config.toml
n_layer = 13
d_model = 224
n_experts = 64
experts_per_token = 2
d_expert = 96
d_shared_expert = 192
activation = "squared_leaky_relu"
moe_layers = [0, 1, 2, 3, 4, 5, 6, 7, 8, 9, 10, 11, 12]
router_score = "softmax"
normalize_top_k = true
routed_scale = 1.0
balance_loss = 0.00398
balance_bias = false
router_z_loss = 0.001
n_groups = 4
groups_per_token = 2
init_std_router = 0.0197
lr_router = 0.000299
vocab_size = 8192
norm = "layernorm"
norm_eps = 1e-06
tie_embeddings = "early"
optimizer = "laprop"
lr = 0.00217
beta1 = 0.9
beta2 = 0.98
batch_tokens = [32768, 65536, 98304]
seq_len = 1024
train_tokens = 300700000
steps = 4808
dataset = "wikipedia_en"
Below are experts of layer 6 (counted from 0) of a mixture-of-experts language model. Rows are named router (the router's row for the expert), up (a neuron's input weights, with its number), down (a neuron's output weights, with its number) and show model dimensions 168-223. Each number is 500 + 40 x the weight over its row's rms, rounded and kept within 0 to 999. Numbers have three digits each.
After each expert's rows: "comes after" lists some tokens at least twice as common just before its tokens as in all text; "comes before" lists some tokens at least twice as common just after its tokens as in all text. This comes from a sample of Wikipedia text that the model never trained on. Tokens count by the router's weight.

# expert 9
router:473472574497474501550469485517464473498543509516501553478498471496428523476481512446594477461496486590542524561438566468480532467553505465518505451422537534417495517529
up0:545504550530554497527479483489473499513534516519489521476525535485525479495461542503523506463407407568611471443509516493514565447474537495456493489486539465594473497461
down0:529519468508515565485426492547529520469494517517591537478464561501448525486528484510474530518552445469504430474540457474542469499433465497524513453519485489519535525420
up1:477463577486477448491557448521505506503481478495473497493505401559413542461456502473548500534486477547480454469527498529548493459483455553548436450589450479554543462525
down1:511542494535491511452469475605482516485440463481503590485556542465459436554436528474489457522495541492506530452493445498514464490465530395555476440507460490483477456519
up2:557482475498493528445462478552456484568513524518484605424513552444463567471493472463561516461430487520539515499538424496545426476530565420481469538486482509468495484502
down2:558520512480514474460465460614463490493447472483492576503485493462468473520449476459448500468559476416528389443474420512490473532428542462484467491494482502497542539458
up3:453438550522455576479529492480411589520457491508472552540495461519472438509599504527544490527499494490521517511533487513508494549452541544524461559410479445490505484542
down3:452482544468416485503476500498531591470522473479500451457468503474499573512550507468505476507493514471492458525519552536521471553490552525505482575507480488520507475498
up4:492466560473523512496525437515538451468460552527462527517496513498529489445525547503502546553509467507544490498515551534507522503474556526473512458446488454500482505526
down4:521448453438479513521485485533447534508513504458525465551445494555566511522477456525506508421482500473510487490430513465519510449520470506460534522478454432520488500477
up5:454492562469438408496551451510498517557484530498491513514553475530530507491442541543587548543501442525534473441535521496546543448464466548517485485467499503497542516491
down5:558570571550502479447468520489493442417508573430454494531575491542408441514446470504472528542610522472510491482525497578421446534412528540534483487536539478492502438457
up6:464495544487529598512502459465470484552467502515484434469454555484500479532478529567563475597464543514600483491463516456567581428498508558466539438537483472549536486470
down6:494481471437491551524511496473469445490534469564436482525519484486576489494457478565445594485518464523505483481544502498533534589480504522512445521491534475496453471420
up7:493482539457473458503528495454518545460515446484486437509522418479422491456459480536481483556479489625487566571569540510579571429470542540448529506524534481521508496520
down7:500526481513422583457517489509481500478499522524557522455470462476567508518403540527524555521533435456499488537532530561507565552492507453502547527460543470501506512520
comes after: "0", "1", "2", "9", "5", "3"
comes before: "0", " |", "5", "8", "9", "7"

# expert 21
router:478468583499437480499463496498541470521524491468506555522504477474456540477486511423534446482501479541544519505468556468483513508561488485530446461440543568492447553569
up0:495527511437529515499500498423528450546512498542448422470515512528530450527504508535490538434461504520465482485422527495487466613495468519483520500515516446493508552503
down0:501504473440494578464596482518494474525532586505517538476475507496453543481510562545536397516491481501506527568444540514464417534444532513437517482480462453483576499526
up1:478425554493548481448502434507507482528538512506441449517561525520474552533458459526470545573466504492520413509414510534524622565527466557436562526524452453565497556464
down1:547495511538471451491551431489489524490534502435507459436501503541474498539509517446539475450464473526518445418487488513474599426481483503524584560550406533529437542470
up2:533465553536491475487555507535487498515527531474525516611445537519527497525494453516564477580456497461529517500500467476530487488501393490493442477551446590450454491409
down2:448494521482473519446465462541484505417550484556525578501586513472482504553495457511565547425542498478516460481597470512485566545504497520476571510476450521501451452509
up3:509495504498465503474403434542518492538477553556439471494554554522509505542569490469485516514491463476503491497551463452416503454486476513422499473511561486487530475444
down3:482493550450540446528424523544458488468524569442522507467464475409481552524457504574538556563498446543482470523533493520492498436523424548433503439496501544562498461541
up4:466447523473569525507478564503457451528447521479481476499526489561506392581397511585435508607471592489510439499443504500529515500483452504540501492542507525488523576431
down4:523545494521522512559551541471454468552463486478510577440487431545489521438481505519568421592528611444470530518444417497521494473477489485530576465504480506508508520455
up5:537565523419574531465464572577479523579515491516472515586548487477473544518533507451427543495525476455509483489430451500465529495477488477571534452511480511495480497470
down5:485475545609479488470499565536461468488477517576527458537535509394453482535557456518497537402484495457521512442483497467525429517516464469494555501458527533492484530512
up6:474531496506379432576528524441555458444490548510440598532520456505469532472479477434542439493457537528438488575528495459488435444503486512540415437467450580474478484468
down6:493525494441508510587489500561462442520514490540535513457493483537405554481470523576478509567524510527507496508505542493429491544569445546517516402481528439491482535507
up7:457457502594446520486461524406599467543505472480435405543494558499502548448508509450538522542456532518523467471467515512510507511456519530484456540461503526569488517462
down7:541577552463516548420512504495518565492524552490411472542432450499545532462490522489550441491564509435544448513450487490516466504477458473535531520493443522499451523512
comes after: "0", "9", " |", "4", "3", "5"
comes before: " ", "1", "3", "4", "2", "6"

# expert 1
router:451476489495446553531515480509527503505559510465418548498541493503482516482546510426542435509486471558539482517506513478494508489548537502550474473491539572487491515513
up0:472483479424428525471461525539596620404515501516492531581526497488459525478421430485494526478467424471524440496492448545452365491511494580462525531506482597538422494547
down0:516585515501481478496438539521560433427506455521504489461489551476513549495433513478501499471539543480483496556556532543518506470460507495424488494505463470540516453557
up1:508497526495456506488475466510515500450507482497513522620477440523510494512560452476508508562467568478533490520513497481546485555476537472600539491522490474468485503519
down1:521464531501442443534544561586522488566513551518542546433482530530540503444496529537442563520443520435532566485535452537438488500464523498486495485543503562524490497466
up2:467457484479459516518467476459535529478500510483445523584509495474549567494543461466557470510442457464450466517476513513525471466547530540497528547514478444527478499499
down2:588471480445458501502518520529528444488552500534446444480487573463499484505458454504546484380483520450445536507520533549488549468616504538487477565490541504526478511509
up3:463469514577471497483503439435537481494501540535550531501514492474550497499448516533499511467504506470558428498477517472563544467536500585522456489470490470493494466444
down3:480485448524460565448485548573483441482521572457437496500481498528537463530409453555508515495491488435487469482519498497453529499526516476482482534555545480474545467485
up4:494463513512453537566426564502553487458517468500555536491517449508532514480459501445472522486491496628452420548469498467554434535540578552461489545437473554484467519465
down4:452490536469541386434508529508471531476491476488506561494502462564489584514506463515452565464494566526480513495422516468563486516589529561481479527452469498543565493397
up5:569416481534502500510542422590427508538490518470483536411500485514513498442484490455490459568493501477454471489504505531504512459487427512528476551542528570491504467512
down5:551526501580487501396487488553438465478455470512476465539498540469569525530469537546499540433465482577516474484553456519402540605509479467521496453455422471538499551540
up6:564497468566485602498550505546523473454519499495465542449507478529496580491517505436517356512507476452488480467533494493523395531553493521538537526480565506450428487551
down6:496472511518452483443474526571544508528538447530425479550492479525465469480496591471518547477417555461464543429505468553426504465508540501461523512508486505467428470471
up7:423502475546510510632494482490542495452493443487520569566525469529503527475563476480465504548461620463502536472489507439457339584520485495485527532494497490483545474499
down7:508481452500545491503490438536466563473513474525508476443487565479533492492521504478470486553536413501465534526518489468500554434529592471505513495508452551522536478420
comes after: "8", "4", "0", "5", "3", "2"
comes before: " ", " |", " the", "′", "°", "″"

# expert 53
router:459459513518469471536522490519521509537564541469495556535467487439464570500518520464595471484524494528533555529456526468441508482500499479517474427449574554437496561539
up0:548516487537454536413401500593476507477487497476484441590507565423463478565569572495456462486488455486503562483523490580472560541486498547492542527585509525479491522565
down0:492472514418526459504488563501514482435466525487416477544447559489481442424573471541543406503533499490499483439461576492532518497552478473562493502538535480527503497533
up1:533506506560496498527480427487518497481514515472544484545491511538462494506572496466523479585423547507442575467485505466530463537535507450533460541527566534433537529529
down1:539480488505524581509442467438496473522449511522549560467497441419505498471496421498455487524516518561521555492481444512424529561513436443540518534503588481513544552560
up2:507474523497519502423431443558507516555540537485556528557482496474542469509509552507511477428481422512470497477454481549519529555438464475549478521541422481533526517601
down2:492491580491535443448502515618506432543482540422461448539460526477475471550504509497520497457536512434444477437487548601493475512468507479548443544511495546537470466522
up3:479469575569483533524495405517527466507511409581522537506504548548518508437452501500484474525528546512418487569490489469509489563515469479476539467461565499454485475548
down3:564533448496478473485479482427465534488453480503538481567496514495502468504540484507485514450517474500436527474523483492492496513403475557440506489526543453506546496593
up4:456538500439560488564483404513473422463484519475524459552499466499486514486558552562570457409566409509503526545469531497531522501407501419513496455511551484525483468562
down4:490477461488463532496482537494470496476500470467484541529530509489519511510443487558478545506520506527521528528490436449493499478500500478518535462534542499481497416573
up5:435443456464535566517578456504512515428499490516485461520469482533483457466478508519473484564469557520456471517563500482524474510521507502467484526537472477510506429615
down5:494540476453484496462530473512489502491439495492546498496474529477431551411550525488460467479428457500500566505509551536522544597450513531438487493491519534518468472538
up6:558512496510507525442404540500445495554521530474490470466497442491547506427526560481472476395607536487518466497512522482511504438479512517487457473442449543556409516479
down6:504459545559471554488526526502478513589400477496483547484406528456464526499479454568456538495541496541470465558554432567484495522532494545487526486492478488529451536550
up7:434490502428517438506590467448485520401483482540451451493530595563517616463504450497551538467476461467512474495443516478469427460522453519541501444467499465430493558518
down7:480515518521478496455537532484556449541466469410547515527485493550487436467577551512487492513421526523489472435495478478500496437467517536525507562494408506569557553465
comes after: " |", " the", " in", ",", ":", " a"
comes before: "1", "2", "3", "4", "5", "6"

# expert 46
router:468443586502471487509521464471532512486515523414466521497490494464458536496505517454525466490501491560510546574416574491504541509559506499569506488458564581524459517526
up0:497430502609493519520554495467448530562456538477431460590564509497441525461502444503540473546456519518445487511549477571510537558580483558514497511513476479476529487511
down0:476468448557505486507577449470518571494487509546444496538508563542507481552497487467536509459506459496481573482514439500536495530471434522484551471441506475529563492591
up1:443540503577444459511506462452510538489481567413552562527475501526513489565529553524483494523482437476448563578512632542506411449514547491546514465480491522458576486491
down1:509500514567547497436472424571477585568443532538445507521507511493500435521525555506509544542494507483439473491573478516442503487430563485479537500549446467480532504493
up2:533559552534525488518479563514533420490456500499505524507486497476527469472528575544482465538523457561458467484521523565508468518461444549557458517554590592501463435585
down2:492524497546462487530508548486493524401521407487437510546500505480534516485478490536447493466523480467489535522516474564520477571453584511613480501518578540504462532552
up3:485520529527584399554447454546471541515482449455521532505506389527472528516447460491500548470425573495474542515471622469518535543473540539565437454445449497449519500556
down3:445518467530545425534440534529498570517521499505513513498535511486517571494487473459527511523450491499421504526528530445556519499521535503478542518525515495468453526493
up4:486471511511474505515512626535490518453518506495430509467408550445572553457421541519488566480497471547521558546428473440493482526518514536507464468410552549489477541509
down4:507458459506596463516498550444498434473526530458514441452503561437487503466491504530491556555475508499433532439561499480531434419545562534488485502527515518520405535559
up5:492513564424497474449483479477473560507490574583468572472463469455470528528521467462467545440546549468477374480523507470480549580559523536503520486519477511521494521496
down5:501658539493516510497472459453460506527436584560468463494462442509514477510533465484468501480491497508498461477562441536505528484498488497490530474494496497551505458506
up6:460523526587473528505476564505511486507466495446522488498433477482559540477513410521460424498440565515567552580434467560504516574580513500515475464439511506512489464526
down6:522533447518464520501465467540561467482457527483487464485437459520584583489447463521469482518468490479547458527542471503504498519535539558523458494550531460493530458519
up7:438471458525480516565480446436480536542485519416536442484459547452488486448500431473511468493433571440489458531469518488527602542493481497563513488511542499484511514519
down7:506562496521445493472471442471545485473446525483557503477516494489512528503494471541456480566497522518512433544485394510528554478492371519495478472485479430548491494481
comes after: " to", " and", " re", "-", " he", " also"
comes before: "s", " in", "ed", " the", " with", " a"

# expert 17
router:436446562519472467543518547513506487514574516490480547503497511480444579500530484509544427477501508508488540530461540443450500505546522502525449425491543546484454532573
up0:486509574484584489447490515430515483490546486493447565480554451523492528556476410556496423477545503455485456547460526498516541446500579492510550468503476479471494532492
down0:512541537456468527532511583470474538465503485562503528494544459466519489512518493526508516551529500485552455536488481541544467452578450447465506516493542546535512475532
up1:481482567500522478454449440499522445563511448479479497521471538538542511516499567509498424550537515478480481545478500542460584532512429494551471482435452530563459473473
down1:492455492446522508463474466564516534478495544534470487570437532509531478486426483494507403500425501524520504390478564496465576513470514449505471538559476586471499465573
up2:473496475512468442494474491533533428503496527507610489470458474469418465429565509480482603502567475514520415461499483563419489518585480527548484514537560525489433540534
down2:496503504494468507470438449518545509555505566494534469533435507457526490500575551522499506504487486511451490449541469433483565531502543481450492510547447473407493519400
up3:548494553476549563430431483477512511477505537487469484478505536468478476485528495531494420501457553480463487597502579464481562469541454566486494502408463534529455476481
down3:508469448444553541556468478558476491483460550469525475533596531450541447460460473554406464515461521499534545533453552437463540510454471500460534457517447509465500486519
up4:482495497500543439481543467494462498552490501539504548429523474525486498514481520568494517540490468447564465483508509430538519445513447494526450460455523503463471534544
down4:496452475491560530452565450586472569521442584451514518398518483563502531512494490507498497541570584472492500489532552421444455549571516496484455529515554485556447516490
up5:560453428450504601522415492512537484491483456530433563516539455471461498437473505523500501526529479510463516500510497513415570490446541500465500510498492510450399462547
down5:532422553529415476622537484456538488428556440510484524498489484487483488481447479492503463475484487458398564572544569510558442507490481488426511508415493539554474487543
up6:510443465455461512454508474439504424576516495503410492538526536537521453594506438545526522525495576566519493563499493486476488476515511521484528467488531526524547465494
down6:503484477509474553584507517484496513516455492522464536454522451498521514506470536557482481426467532545499514505466488556480531510490419556563501484413520511487527446544
up7:443534461443512544468462487494564467517510550467465554529476500532564581601498524446496377531514543498469565437518530424510461468419513554462527466515544425514474456497
down7:483513475501508494523459562518571545574470524461581525519487552575521507565487424434554517508524464466478600482474424477485470465538510526501518459498478575515482524380
comes after: " the", " The", "The", " National", "|", " United"
comes before: " of", ",", ".", "'", " in", " for"

# expert 61
router:432443532496427524520515529497511497501522550478453522498527502473451504514544500470567482463514474557551533520463557466452530451503525489511492479459542506449431530513
up0:563490591483584503470505470542483512562484511524561497440546534489510517557448480505552512537464487462519450512525550496536558422509462415486489495580485548410542514516
down0:528502448486568464464500482498447502515480445470540436512532554521507539575508455537530545530486554453463518499533478530600472384600496498444473458518443501484451511479
up1:455492492462482493514507495469502425583484545544473455496530533503471509476514400543578507532526490480486495506520562433401549478483512491559547526415511413548501466470
down1:607515512524511410484560456485501440533551480556477514593484527472477478529470547482519541486538468470488523522475503582544533503478473500444539439479446465463509477457
up2:479522526464538424497436457475512552528501439489501479419587482542537495538515548496513463486475471536481594483578578449538496511411477510532545547426468413496519482459
down2:451451538520488429567424484532524497485556474494522481471496496488539464528470381516470511510500502497465421516587496536529500597549514480463512524425506465519453486490
up3:470445568563426535450525534434495493578461429501544521539532442508427495489506587489476537500463582538489485547494425551470564543519558534489506529503519478505450511451
down3:513535494491510533558469518449538552540507442476555501570470459482517480458480541491546523493642458505502461560540501554469457499596440565516445467474468446424540451505
up4:449468433459509481528475480485502448474475452491456451499498473514549484466467528550517475504545539492483503503463482480432556453552480533511438472565538502612441518509
down4:498537477486532467509484489490518535542467484472495470510502495578540487426448464601512558508519422470459469526464553472550511457486528523553503531507433502476472553431
up5:503464512575525486520424555463506480595508487535472518561531559496532471547519538453499515499498558493495479506452481524534501503484549515491476459474556553551520576453
down5:511454485472464491483515529553565467408580548543541402506485566521504528528530527465476493537455419528497447599516493499449574492442515580560495546536498508547467488556
up6:488543498527470472529472467459492518415484517526473525592477521484535551569532453536432508469559529423471519483415499431505530554501524494582414474563453496457508512558
down6:566536523488535466487481497460488509464513504451436541533531468480448440488404491537441495476548467521531528502422522563502568552422519482542509519506496508505541504504
up7:506476496486523536512500598523467491537525505470468505520560517493515501435457449524525491551470508441460530596478535570486443532536532491444518526517539437474429502487
down7:554534491586464570492389446490504450504511508529474440569534574533584495463487493487497498521452493436467549516520487497487534529482496491508607523514503521525456548520
comes after: " the", " of", " a", " and", " on", " in"
comes before: ",", ".", " of", " and", " in", " to"

# expert 54
router:462433528509506481525509486511520477484548583462509501533541511435467567531506542453569423525515488531526534529446504466472524464540535489554461462437557566481442569528
up0:428560549515493454497581480556505539544497489522478516491563431447523435514565546442476459485499530522458466466424501482510489498498529480513561515511480582445563472483
down0:501474472501576477473578529472480514521547496612547542505454540499582472468550534533456569514423517461447503481463463499394472529466564428483558485488487460421528517435
up1:460460535539452511515458497476540583514530531478477488501529469458462574491373487481485469530447545471521621516473471540484475442533520489464521480582564499516550513468
down1:524476508512439510413488524453564535504481449536530506469424555493516517493514532518606515469564535486456522469461473549563535431530491462499557462520557503515470446561
up2:486496468518493550503509488560461523475496508460468530545535454542509561492529552497553470485529449470455470516514462510433451439557519530461467409544443456513536457514
down2:550446495478505506488542568449442537542427518491492472544544548438455554502545526456447503556530521486468502488500436454519477494518497441532503462520531447540470453484
up3:462543495429454488509495521509571613527489544490502495508558472457519515523445435416519523497543510496564420454503444473432406487480451512471517478500550469531506577524
down3:460550474490413515415434455505555496516494494475511535490479497541544429556565581526441537449516535465550506529479476493537494513572520511488489530511496466437472593499
up4:512479566510536514490488493520417477503483543469535439501563522512525557515475537467521371461570511496511502488493513452471560531486549557483512461527493472531491521526
down4:488513525461449413496513512523477478501473466443537479543579530461494555564415568542504485471484421454454473512479472481516582551465505623510562568517467442535472537497
up5:516569498476511507529449463412471465445499606523581482559561555427539553505495513543541487502482543525493481546531486450495550561509509499488468373430522540521445481479
down5:540501431454559520530556449500545505521538545507520483497543507441481527545471434517528526479425490536465507527507453500490537562520488606551482511443465502522507480478
up6:518408545504476459466457522551470493448531480505479459541552525508489511513413441517528485553509492500511497580505507475575481488477483509456511489441521528537532534479
down6:587434523428513481579483482480503490522541445532550498526427493485535445469500536493489531544468477534546504519510485500534475584529524495464484496458499474486549493518
up7:504523537458531488492500543584540408508577506460566503548538491479467485530517546426448529489556531489538534528482508534526547429437502488476488413402551426419434515411
down7:481594505473569512532475505499482506489535493488525470514477440480444526495429531469537552495507520413459476456545521524515498442474541423511506482507569566499467491524
comes after: "2", "|", " the", "9", " to", " served"
comes before: " States", " a", "0", "1", " well", " an"

# expert 60
router:476500516494463522482502478546501504495568513464498580533475473472451560514558545459573445469530473532478534567451518467485522491518519462511421462472505582517437535532
up0:532492484581443496523482488529583469526498509515418515488458550459551492482471433486528499571488564533521459480460493483463486509568428458513534497510517510411439483533
down0:439563392560479413462501458504460474487552517465506564510518488439509504481466499413584483542488515539518510527470422578436503454466480487472490514485477502554524507517
up1:508564490508491498472534555451487461465536537506477569517484435489523490516580561388514485563481465487449485492532507527577509467468456424556503542457550598520493516520
down1:562516482555547553456489495540469511457512428492516499523481501520550497397486489543534509558543458485440499560470515538484471490521473469503530512431533525501536535445
up2:439475475534507497555442459474511486505543475455536495565516555563483475440611469532499402539539564498422537447525498549555458478483508505502508515428484404568548503488
down2:447432457524538437499481498520521527461522512491505528533628495546435475517521472464423529497480446522463529532503520479505494532541560507501513602496525505537488506558
up3:490500497472463552497566477531510462477522550476516594427466471541467532462549546473517515483581556562476503521539478481546483566450509466458528520509527477521454443515
down3:502538540512453461411535535481444492480533506465548492527524407507541489542563551517503509560455435497526492447530451427567545537520508529517552502511456416493500552526
up4:409461472530540518522469567491504485558537482508487480514442543511536478454565506465499575490476587510533505455507515489574473574477476516547506513494419479443507522502
down4:472571491509489475536559567472534558483414523462495542572513478448530545530495480580441479469511539520525500522505491491497499464515512495513482458512502496549438510468
up5:535540572502498427513527495463519433444509514458463594476454505563488550520492495450514464456532489534438485548494575542543505519523506443458513533471491548503494510463
down5:499501546522451507550501415530485537537496516492466507553559488544532529539455446415484533488490529493542462515614463529472461434430469483482553441468499515454535512472
up6:524515516472607501537507511576450432471427498467500445462455510511544429541587535503469503498503467486529505560601597505504525561451405530533522533438518467499489518478
down6:441489487501498382540490458476464435518433527492499559525471514500498481508496548533531552458523454482395501473528488416556458495536447506505481548509484543430576466554
up7:470488505532510498425467519459488490527542505523553524542457440491513476519492514552494477502544457491521506442486534496399553546543406466524429527479535533475430489486
down7:420481512513527421524507586531557530509475568445450403536520415515501483554425448561518518499511449411433591478510560481500511513502499513537540499567564488506533519478
comes after: " ", "–", ".", "°", " August", "/"
comes before: "0", "9", "8", "2", "7", "5"

# expert 40
router:502465529491429467534510490540509546494546505473464540525508495490459527469510532470576453503504471540535512531445562468480526484574517470538471468458527531422464535528
up0:555524506504500572475552553547523447539491467502491559499474564493509523473487541493477446432536481508611482428438493555412465480530443540476465489477477477460464493435
down0:513496489503485526450440510465466527475494509528554496472536518500459482480502479540495492522509506514465514508615460475444525577582554506491461448539543392466450507524
up1:485449510443487371502538445433534508479477492510546492508450482530432534469611481512503543456575520538518495489484538436536456587480489399608474486504496472509542465495
down1:470511486481500476518513481529564558433482549519600503594538479469475489591502473502487572527497529486532495522540414493523430495497519419471504536510537483456606546510
up2:473488525492330479482474445449547463504492460480524446502469494483494482499543489474493507458502474474456538556535538500442454430500572489522506516429547500487502542467
down2:546538488555510528523532538541457436470560480485503427533511472488493504419468506534482515543483494457462567526435477472507504514458547532404490527526586519526482478503
up3:524472505527548423572503516468488479446483472496507459513523414489557449450456537583517516539544534515508507558396493449540551510509477492503523454466471517547482498539
down3:486538564469523472546492572545501499481483541519499508604492519444587468507480461493453528507453567480495469474494541508572496480521487541526543406498561545465514469548
up4:543509511450504493416517425536515522512512406440445480574526465500497550444461472487494422552563451538452432560414503518530491497570498454494564483474523454463514492480
down4:533437503463414553493533505523453437473460511498420504479510485469510561481492500472494408521556522467504487492455471528558442443495385525525572571504493482544505498508
up5:478500542481462492553511491525484494478522434482459500551585540511434447498565477426570497519508438459450584479530473520534482544450533504463505537520495476531517476601
down5:492456527547480501512501508471548512549477477477522467503502539521432519462464460472522501518460510550477493443543457553495469586420580516544522518553489511539542552567
up6:522458509499477541482475435442509536481498457451491510551480471500483552456505453466582442568536456532479494479453479520557492460572492487473533443435481500458481481479
down6:487446497482475555499546496521453471429430491512455532503495509493496538509490488482501433555552514467491483480454471515511440428457459503529583565456497468534533486508
up7:466541515467511462506444457471498458518510560516553511506471507511496524535460538452560494534429483493475486487480507506596507499461592497460452455470497587374493462506
down7:487486496448538499471520498539531453537482490544503510612444534488504440535476528513516453495480510390467483466447469498484524508490490482500453528486505482518538544455
comes after: " ", " |", "s", " +", "ing", " are"
comes before: " |", "0", "–", "5", "4", "6"

# expert 32
router:414483503508517510531484482532522524487539534424451536492518503514456584524482469460570468497515483531557486526484501484480484438504511513471430498435567567414474551543
up0:481477536396572450515531502487536492501522549518487467511473514503481519545457446368502493452401465487567512539530508437514542557456493514468564531494530526436483509492
down0:476578540446402448489485518530475539510494538594517536538500498448587480504463516472466456547464443480517485505523555496463476509548498500529421482530492536446435514480
up1:499497507468452550597523473469445481445525482474499531501439524429479480515568543546499515565519568524582563433470490472466561481478495506537453434444435505488499481519
down1:462499472556491506479493465512524515481505451485515397456517523407422497508527473460509514469481509429505525513534526452478513458485633560529456479530495491400482555526
up2:463524525513511502461537504500554565494498532470455539495498525505481550510484529528462495511541502470502566503519479565440506491420527502506428524513501475520500530535
down2:482481480446451524480507514475497448541523496502493495493571550525420498526551479507535510487574523445504429462521562513521442472491495548486556493511587457508495507468
up3:432497461465519438550537517520547497492510406376444545434509473555550476519447514462473531542460490539541543474532532493492435541446518483554463513495519619514540541538
down3:447483521452505480523494436487531598493470479578499530506493457524514512506509581612433590547589547483512507460546549547494435566520559551474569505485524524476481517491
up4:434575483469499521572478491484547483547472517529540517514483488460524589500503542481501502456542506495523440520532535526460465550438507497540494565471500488502469519549
down4:520504488519457521529502491554585429423523502540493485515474518511542539540488554478505490501481439550480536463510391546503526563443500614488503454529532507434445510572
up5:418545545536514538491411524548430484507498497528417476526520492489550426515511556461530501500610482518521476499495576481476617402490492530509445521478521472566506482487
down5:473454579443556490496431546492570494508474576569551509474444529493509477550504509468504501542411404491452487487479527526492581518418467470462559519435507573552470480515
up6:496537504545472519628512523543533498481539525481511510515497465496538496533562555530424530510501542513516488394489503477467537534484524508572430456450540486413483550556
down6:481519500532517495558526387494558477528513465427517507444535485504502487472549497483570501539505530456481517450491511528512487468463535545527528490484503462440561542489
up7:448554547502505500542526570546495525488534486486585451453537486516538430416509521452561482422485482496513500430518480521437519570459514430498540481542481586465468541556
down7:534524506443514474461485524558487570476473492484513446507471502457495504447509486474515515464580538515508476479515563496525534481497435503490503526502494516522450539404
comes after: " |", ";", ":", " A", " I", " he"
comes before: "1", "2", "3", "4", "5", "n"

# expert 15
router:507444536472496502525514483524553501461552565467492579519514496454463531470500485485558495450494476559537494553441519487492498486496474431537447476484542556477459499483
up0:480571446511501528501470436489453508464494477502512591538513484532475542464527469530582515491428494458542527470529504497480516486528421487544482516505500476500456448456
down0:484489443551483506553552544521523458471508484495503441558507544517471524517439429487576489473471533417467483551489509468506480546485494478469466490448512498422510546552
up1:549547536458579547512543489464482506464485593505549509431426510510539488503486550533508492497497438527456524562502512507569524527475485483550482545489554559536422428507
down1:543478447512523493513563511457545506516448551464495516453466547559496504451382486539506407519487461497459512488529524511448495472454437482470531455543495481534461495446
up2:504512602488489476548543499467475499440513519528492455513494603501472485454475534539533522536572385482516477482519514523452428519495528541445542441539529566531493540529
down2:453451523541441517476505449475433504566498504523486518521497470484566497459520482517547487556506511436564518500472473508547467545535505523522540580495509414452511491480
up3:465462455497514565527471521573490539606463417486521561378487542535483452504436456436512447411536496521519463457465513522508528583518517375573454474484507447471535516508
down3:448552432532489452481474549448448480522474554457476501466508487500477483440480528476440622510516457526444517457522416527526441453404483517563476524575558559524556436506
up4:539538425548445453474508504486482469618512466543494431492500461485502462538472480502472520602598492515452523433494536500507440445526479405507501515503596552475496493483
down4:523514483529544462580504476556506513553485512481545457547449463516445438559502565545446499488493512439490527600464525462467530502485517552548480522443554521558513513528
up5:552501550461527484411504533498511490573530512475503508476520447490459453536504524419562528573449523501498526586488477505443530438507482524523457538536497528547523526491
down5:460559448428489455519480570492469488476588561466499519433455561480511497515481519504471537489499493537489472485464496455527438471552555486432514514496467474502618479449
up6:504469475502543536547490474498540537522483502521482499565508559532558482489495505535534472541560451542494474526512511522523381507426535511493433556441533460519480499506
down6:402498456519553481528488426464485519443542504506519452551454510444548444542527481511469452472475490531482471521457527480496485472457532537519539588528490394518480446451
up7:471437414426543547475502496486548481449502540458523452494478539541498514510511436404562437554474435522543603487540489478524432587523463533556544499464471493470513472498
down7:477506502525481544398386467555527535511458547450513470472481442528533512451441456484565552590475473487492514489516486507570487527470510478536571465512542468530449515571
comes after: "2", " Born", "o", "ca", "na", " mid"
comes before: "1", "0", ")", "born", " to", "aged"